config.yaml
n_layer: 13
experts_per_token: 4
d_shared_expert: 128
activation: "geglu"
moe_layers: [2, 3, 4, 5, 6, 7, 8, 9, 10, 11, 12]
router_score: "softmax"
init_std_router: 0.0209
lr_router: 0.000707
norm_eps: 1e-06
steps: 5619
Below are experts of layer 10 (counted from 0) of a mixture-of-experts language model. Rows are named router (the router's row for the expert), gate (a neuron's input weights, with its number), up (a neuron's input weights, with its number) and show model dimensions 192-239. Each number is 128 + 24 x the weight over its row's rms, rounded and kept within 0 to 255. Numbers have three digits each.
Before each expert's rows: a language model's description of what the expert responds to. This comes from a sample of Wikipedia text that the model never trained on.

# expert 25
It responds to: Word pieces inside titles of films, songs, episodes and works, often capitalized, such as Best, Night, Love, You, Story, Eleven.
router:093157086071127145137156113148141116097168121127105115097095111135104153108071113105121163129118166173104175141092101156149125137127111062185105
gate0:127105098088132118134120109144125135099086159149108159125164097129115132054127144102129185106139158123089141154134099145136131137121137088169129
up0:103116103160090110119149102154120100122134186126136128144102130109170145117141170112149147139120124095126086144167108166128135133078093129106136
gate1:165099167156120158153168137111131126120183114146146147113102123116108168144140146113134100144091162088078130150123072116107121163139099102108131
up1:135083113146151112119114136163078141127199134129131161140138122120117102110122167104116115145147075133124123109114145135110094195139104108128102
gate2:081104120109132136148104121149120132155121115063093145112144115125149152156127126137077109141165108121110153105163129152145115096149104151137098
up2:107117155129136108121086144100134123114123101099118092099139126101110131127123147165137090120128156149148129124166156148095146127139155142186108
gate3:170172136169168170131119118154164102123136139118176107078125130130126157122121129175131158125126151127172190112142138155125133116119112123066157
up3:104133138140122150127146097130111138141172130131122132118144125122162139141137163146110142122151150133137115145147167094121131111113078120135108
gate4:110127138105118142133126129124150111102109123168145119149120151150134163098103101134111122112141118107152103140114124139124149114106121114126152
up4:112162145118130147114152147130190088108130134171123111116127105131120155147147125154125139123115144158166144095121159113177132117121122108154120
gate5:081178134092094136161124160128129100089155150137161155135156099130136144118103105146104204098103135121153113155069120143132153154186120118126117
up5:129130119121142128145134161138141129106162123152074102092111080127126110110125135142153161151179118137160137173137151114118145104109148134112100
gate6:157095121161170177101168070099114142120089119110182127127118143114061147145135104134138132130065124117141098129111134105127104154144157120114111
up6:115107161124136086134086124141133121117139130101117128119128126086136128139109141125139159101126107103133120082148135143097157125118109126129165
gate7:122156207147153142104107158150107112169142134175128135159099131120084125097126123113158137097155139112141130160148147069151136127150160139173094
up7:149129143140128124118135110157115138163140123077137123176101102109140086153158140170067175109138135094123133113156135130120143175155137136123126
gate8:120158101126128104122101134159132120106161114096120080165090108124178142115136111138174168133136124142166134134106139184125103118139154150118152
up8:122115085103144122130123143117103125159152156134172162129132152119123107181117140134122153072125151152156129122126100157149153141112119079136090
gate9:100134099111080124107113179160158138140151131114109105139110150115151142159108127117122189167133125114146148127112144107134128107161163083116078
up9:143129099092108139158102102128120135089136108119177118087114063121129136123147114131165140097122102161128118129137082139124112146133154144090124
gate10:130135143062152100142127143122126090109148135098104139116129132117113149106118116111121128125137089148137162116167102141143148090163100075143159
up10:132119157157112120132105176106138182114095158093138149122133164143143108150152106136118168130159128148134122134103160150084127161156158100140092
gate11:169137124144109143101123164114139127131115112113135095137157083129113129143159173118134137145144112159144127152128116161104148111088156113149107
up11:110081141119113131127139140131144106112132166149179118153130070162128106146140124147116075118103105146084110098106076135064138123145122127128110
gate12:144123127100152112148142093167145178116158109149153150147148136085121124120129147142102153107086147172123164128087117084196136092143107100118139
up12:137099153159136100112104101169168125119145094132174178128082109126097141115154150137120172137121121131125106105169102093131160122141118154133115
gate13:112134059151159132178111124168126093151125093120126125125106122107118116126139125139149128064144129115137132125123132112152133080135137142133151
up13:105151119157167180079128167142138144100114116125160121122120153082119135107131138127136126097092092132115160150157108099180108160120109136121168
gate14:094142087077065171122106146155163127115124165117130132157126146107111140150117097089116153129120126151132151121069136154154152118184117126116147
up14:135114115120108115134110098097150147103129119117123125185138109120131123175142163169122121168101135083142113179143131172117147199122161123079159
gate15:133136097100129129117138094144102072113120109169155148116154096154210189150136107116100139136127100142094133136117114142141118087100125094109128
up15:129093087087104138154118108153138079152148110131154118074122128086122136093146105122130121159129146157134113164080160114163119112128100112136142
gate16:114126141137093123137134146104153135155147123119116140152140119113107147127107132130121187159153168161108115153094100132116145112123105080146128
up16:129115074088116141129117112124127146092095117126138171124131126080140163147082159108123122091127115146103139088078107115160144140135131107130119
gate17:114097165084159098139178113136141152144160136123144128138119161137129110090117152138116142091127124124146120170136153115117085108119115143109144
up17:074141123145105156089125118144124105111144153124118196104155119125110143124124135093089136135142157156103102125123125134127102107130137152128151
gate18:088137075108113113103116131148126103154168156113125161156158113164099093098118106114127161104158145162126135096131169127122143098101118138116124
up18:119166127108102161140105098171142095147126157105151178124125121152144162106124114098131129129117124125132116143137090119153101087159119135140146
gate19:141122111144168125139105137154110165098129139133138145119136130149137132149122093225139136125166135126137168138131112123156119108109140124109140
up19:160122145123150172114132127146167123118075111154105146155118135138131109168168113162171158169072124123137106133113165127134141141112114168130127
gate20:104119097139128128115135113147139103121100109126136109126106167103134112121077140145146149135118076130126124109139107103125120114130109119179130
up20:140147114111151129096116176147105107137146137096114167108103107142119144138136152138131127153115158077125098103123173107127134110100139108131112
gate21:147127151125120136150144153127176133156107114154105107128146147128130111128099093067135133108091109146104161085144129128168111117148108152157122
up21:125110151151153090131122135149117092127136111100154142137125133111087192158154110119153126092107130122109179126135069165072109153109158130098107
gate22:106160100165194130125133139155147153123117138096147128117153148106150085149140099118163109136130129137119136158138137134129104155096135143133168
up22:109127074091138107066148122120141120138146153129147179179122098134133141118133144149094154129165089096136115111119182142123110059137139151168086
gate23:122144104105103149132125149132120175148122110144152140092120118124111133154122158153102085105084091123112153125131139104174156136129133132146146
up23:170108156126114139131118106159113126139090059141102115128106121132149097107143139133060105115118103112119134114168111162150141118159129159117158
gate24:121128104125143102130113133135113119087120050143092139118134088130138137134124101142156117155157147146115157179161122121123120146139121103138177
up24:099113136154111152148136111121084157143083118135120135139153161113140121099153110075125162151138135151093115090116152132086120123135117126132117
gate25:158136132132104175177096167115152095128123111152099116146088082121125162133050141144112150133131160134148145150146109155119136122139129107106146
up25:095145137148170110142148096170143115198093139111145153180138150142137154132161143121123111099134130130149091160114130132142154143139138124149139
gate26:110149166154139107145138124137143148109136095103128176141074109134132138127090110068115099143112114138098106135170154109183158088100074128141135
up26:104107157127115137125097122138126136115141100150098150124137124148135105156116114067104123127115114141126120141146132101186172076132147125117104
gate27:129164098126134161164117114146128116114116137108109122134128139134117143107084100158142136149196123100108127137138131143153084125095140138163110
up27:141166088087143157133112136153097099103173141128120146126120162117145145153127129122158132155148175186094150105103122126144122121125074135171130
gate28:141099107152131125184125121148106099136133131138149111124124147094113094122106140123122103128150120122114130120133083103142125151168131145128151
up28:136128118094098135102150114127068089106173117119150138119140164138135112154109134162106099142137146125133161140148121156149128117089116115119158
gate29:119143133118131070158143093146128105125123124067116092112124087129125124103111153102127139112141137106100131125162112142125127125116100077150112
up29:126120131143171133088126091120180127098117139117150114148131130154199089086147150125126111120146093164105122105083150130115149175100095175123138
gate30:114122102103139119104157064142140117114094169124107088143144072140125177142109077112121142136123095133103093116175157129135083139109121136145126
up30:127114121138123185152109127149115116142142110154100126140105130150113130102121149119083114157146129090123163128093139107132076134094161150114080
gate31:109134136096117197115069100146105081130131131142148145089116112122168159116132139130117173128126118144157126107137116128132132113094098132160117
up31:079114135122122112108075128134118123088110162125095084118139115120132147159141107139097176122099160181136145116146123146125145127170180092117078
gate32:099120103103133139117120125132118133117113141159140167104123108082167118142131156142157128104129128116117122172160110144121129126120118143144158
up32:128136102125141085146140117153129144122148128128140104136168193060124153087089121162119081125114154140137143113083147092156152129097140085122119
gate33:146125107143150121152131110097128188142124148139103149098110135129126157100119146141106155128117150123156155135113133139136079133107117139141079
up33:140133141101096112131103096105163142151121133151139144142091169129141112135111136113133184155157104144130086124128142113075110153117149132106092
gate34:140181189136121121120121137142132131108086123108148103130118109110146174156122110095113115141130147205152116126104139114160112154137139126144166
up34:117088146139124093108140112152104129189143153138190118135137126174115155113093133117139088158120133155147095124131094144155107153133141121090151
gate35:146081149085128152128112118126134129153114162114131115144097171126149112093175145105117108137115103141124130140153119109131150159153094118141181
up35:135137110130105104148084152112113104100109139149165138143145111120174156118156110164134099169089111099124124106137133103127148161126131122166112
gate36:135127160093123117147132084131073092146154129092163163120102117109111134129152115103127173132156111140111099085164090137143145137110103164095138
up36:153134184166127093144106147135164102103094107131093126159114113134155110108153123140197122083180132088140094127155101129107156143134159151096143
gate37:115161111103115176118121113081106139103128125116117134140163100145155141170099122109095095134141123099107125127140145189091127127145150075130179
up37:168162149094143145064170142113147162091101103094135128100140134108167109102166127146145101152129155122122174126134090153138165133123105126143155
gate38:148116130099133121095148144122170089125115152111140119145138120151112139123079130191174148151105166114141122075114097135204103148124090121123105
up38:071098155130126073144091125138125110125125138117101092107136160121139171121128098094101137110107144134168139124127154113103158114149148147112146
gate39:126156112113098141116136115133123076103089144171103130094089147132120147136166123133149182144125100127144125118156119176089130122113091163078104
up39:126159119147149174131135147110126146078099109134149135153181115153106130118115099133179101096120132138158115125083125119129113133062170137151152
gate40:061150151118153131081092116127117110174126138146121105125079155121136112115107122104176176121129153130156079149142114105153144097137136129167148
up40:136084148095127117131122145150136112134129115124126121138104118189141091172107154098126083152100135141142076138112097118125112116177097120118103
gate41:194121113142147165127157099119126125102154131127141146110163078121134098149114131173092166119125108159114148177131118102125174109131151158126093
up41:147166143122126131136092118113156099142130087147133151095131124107125143141161133123158154126119109170163101098130103161119124107138133176130101
gate42:201113131131115159152150112085144120117184135101117168105108122125148126083151135137153150109145133078107141133106143160064110110114133170137161
up42:075143121116103106092099169117125127082092113167132095183135098143124159086144139045122144146103172117095136139122104157144114162159135132165126
gate43:114100155139121132105114127152133137145136079156088147152164060145126108115124095125125101166109123136144184098159146130072137136125124135086136
up43:129129136122127120111101109111100130130122142146123101101111133112100135116153155110145129176135121131086125145142116154170136115115117122112124
gate44:124090089171149131176141099141134151163169115127115125091142141150133116120128117129127114149095127131155173137107107137105145150109098122125148
up44:141082095092060096118134140121148144125125128138126113147070106121114121100102155091151149104134150133121166128151144130100110106130110100158101
gate45:099187143108129154126124099126140199116150131129119101125094144151129156105123112126081121106090144130116164123146108132130122151115153113159157
up45:102153135097127118168130172135144056124116117136152120141126189111113105169114104159111126167110075148171145162134132106127149138152108073127162
gate46:122140107109091122146098097131119121123149150083161121145146119148159134122102116156121089088168129145104146157140127140136135088097136108119129
up46:114154125119107129074128134097135134138098160168127092075130114119076118127101148117190120142097183118121116146102158133097153109132128121136094
gate47:139092160150117098112121150094151190160072111127165118138123131115122089140111144131087116147129097141113146125157142088109120120145122144121096
up47:130133161153093134133139132138157145112151185140113152097125160128121136167138128154126144134139156109144106098141157126120093110098099128092130
gate48:095123084164087122127148128101099131100133144130121106176162108122112186099135111089132168101132141117149120116119138095152155082109130078125144
up48:096126119129160129149120126104133140157147099179128117092132147140072085106131097130153136125164121129178118114137140110141091135159174108140104
gate49:105085151111075130109213138098130116141129135117155149121134106147096152131107130147146099150102146107105111125117088138100150152101110108156117
up49:146170129137158086105103105121133166112126086137163126138122131143132088132141106118127143129142129140137124169175104138117116149077136122113112
gate50:108116110107171120126150121122163110125102142139104177127112091146156145149147093137134176110126152137130141103091124162093148150119135090141121
up50:146124144118100137113090142107119162119119139119133123125164197102131115167100154143090137113108114108156064120081136120138096126153117104118141
gate51:117137139099154134113141127140124113157146127066088124125112150086101118123099141059098115133127124129117083160124136163114140113146109089156106
up51:109132079131084077179143206094155075145161111096174149146119166121181142071108123121103096159158103135128113124136136151095157127143130081123125
gate52:125142088095177115120107180162150144099159139115126156164159070115136111139137135145123130121144099148091142091128152131102122128165141120089137
up52:095115143121144147144088108134136122164158184123110130138111140136128090116155129168116143097139210096135114112178118122140099111145086165139161
gate53:084142111097108145126104113117119120091134140116138143113110146124084116091132112150110095177155151154138120134140115102111090135149117111131119
up53:096131138120117094141095144132138151147134110097109082127159144141142102132116184122087167175125128180134230143141144148126103146130128109122117
gate54:141098133151140146081154149148086158133177137154109119120120123082179118135099147145124126162103135120123155153134129128113125140118160146121105
up54:114138145124154164127146108112142146128136124105119111129108125122113128131123165185128104117121119104147148101149117134150105183079122091132173
gate55:086111125124115121149104109118146117126160123137117117122108150093136122139072106136152086150118127132116130089147105115138128175150156084135122
up55:120123103087122135117149107112150114107146134156141132148136137145105147099110168124076140173145172131099140132109102139077149112118089122135112
gate56:126091108139123100168119158126122162121107150120149140169101163096140184120109187128096110146170133181118123096157121165131128134137148123130142
up56:140058121164127099184136146133126140099115140137128102136158193100121101113138110069135098140166108105143100094136144132138132152106119124143113
gate57:175150106125120154096120114134089091104100171123195133130096086094139103094147101129125152152135131128118094146127123150124125162141193084110182
up57:084141094138182141190097119108142153085167113104110123119130090148155145122134152138134125133104090132069121149140158088123124155125144145151111
gate58:088138113076148126138167117114151101116143100158155112125142117137150164111128148075175161121111139166102155104126123110181088148176156110132118
up58:077141138111098099147146142130107128110093121161089105128123080098152153155175086199126118133110074118113112146130121150124061144116163132085118
gate59:139117094117090126125105112141137137145112117135110059124104115127105154080165149094130157142144139118105141116123131126104127136117072137139144
up59:144112075078130103092123078106114119144128127128126135108099075145159105076107159106081151126113106145132153177140120148133099132107116155120123
gate60:114158116116146151126132151120098153117097113121120118115132139133145188141089155165131149113136112125127128139088123130129142126135146122117122
up60:124180099205109136154111110144065162122142143120137157155121133130123130105189116118151125106074128158117150130131173105103127124131112118152118
gate61:149100129153147106118144151135061103107101153122100117160159117147174155146143152094106118140099142089146142128128144143127155146130055147113138
up61:153107137109130122108105126078123101082133128111120120124134096166152126168154084081145112117159140123148156153135084137110061129137138163153106
gate62:129088111116140129137143152106160144151142136139110121158128106122144176081167048137171145137138128149147112132124131117123111137125119090128113
up62:126129136162102100139126123194144126111163075125137078102073117134103186128117100126126134093151103140139116156120157144159075128106084170114193
gate63:117141156079140151159125114171163129114103126154129169146088094127099122152170101074167141166100167125116140117106115124122124132122156162140151
up63:149171145114152142115144118144154105135105134142159159113128126098099094129115136131134138147102157093121163135110122098152117131124123100097162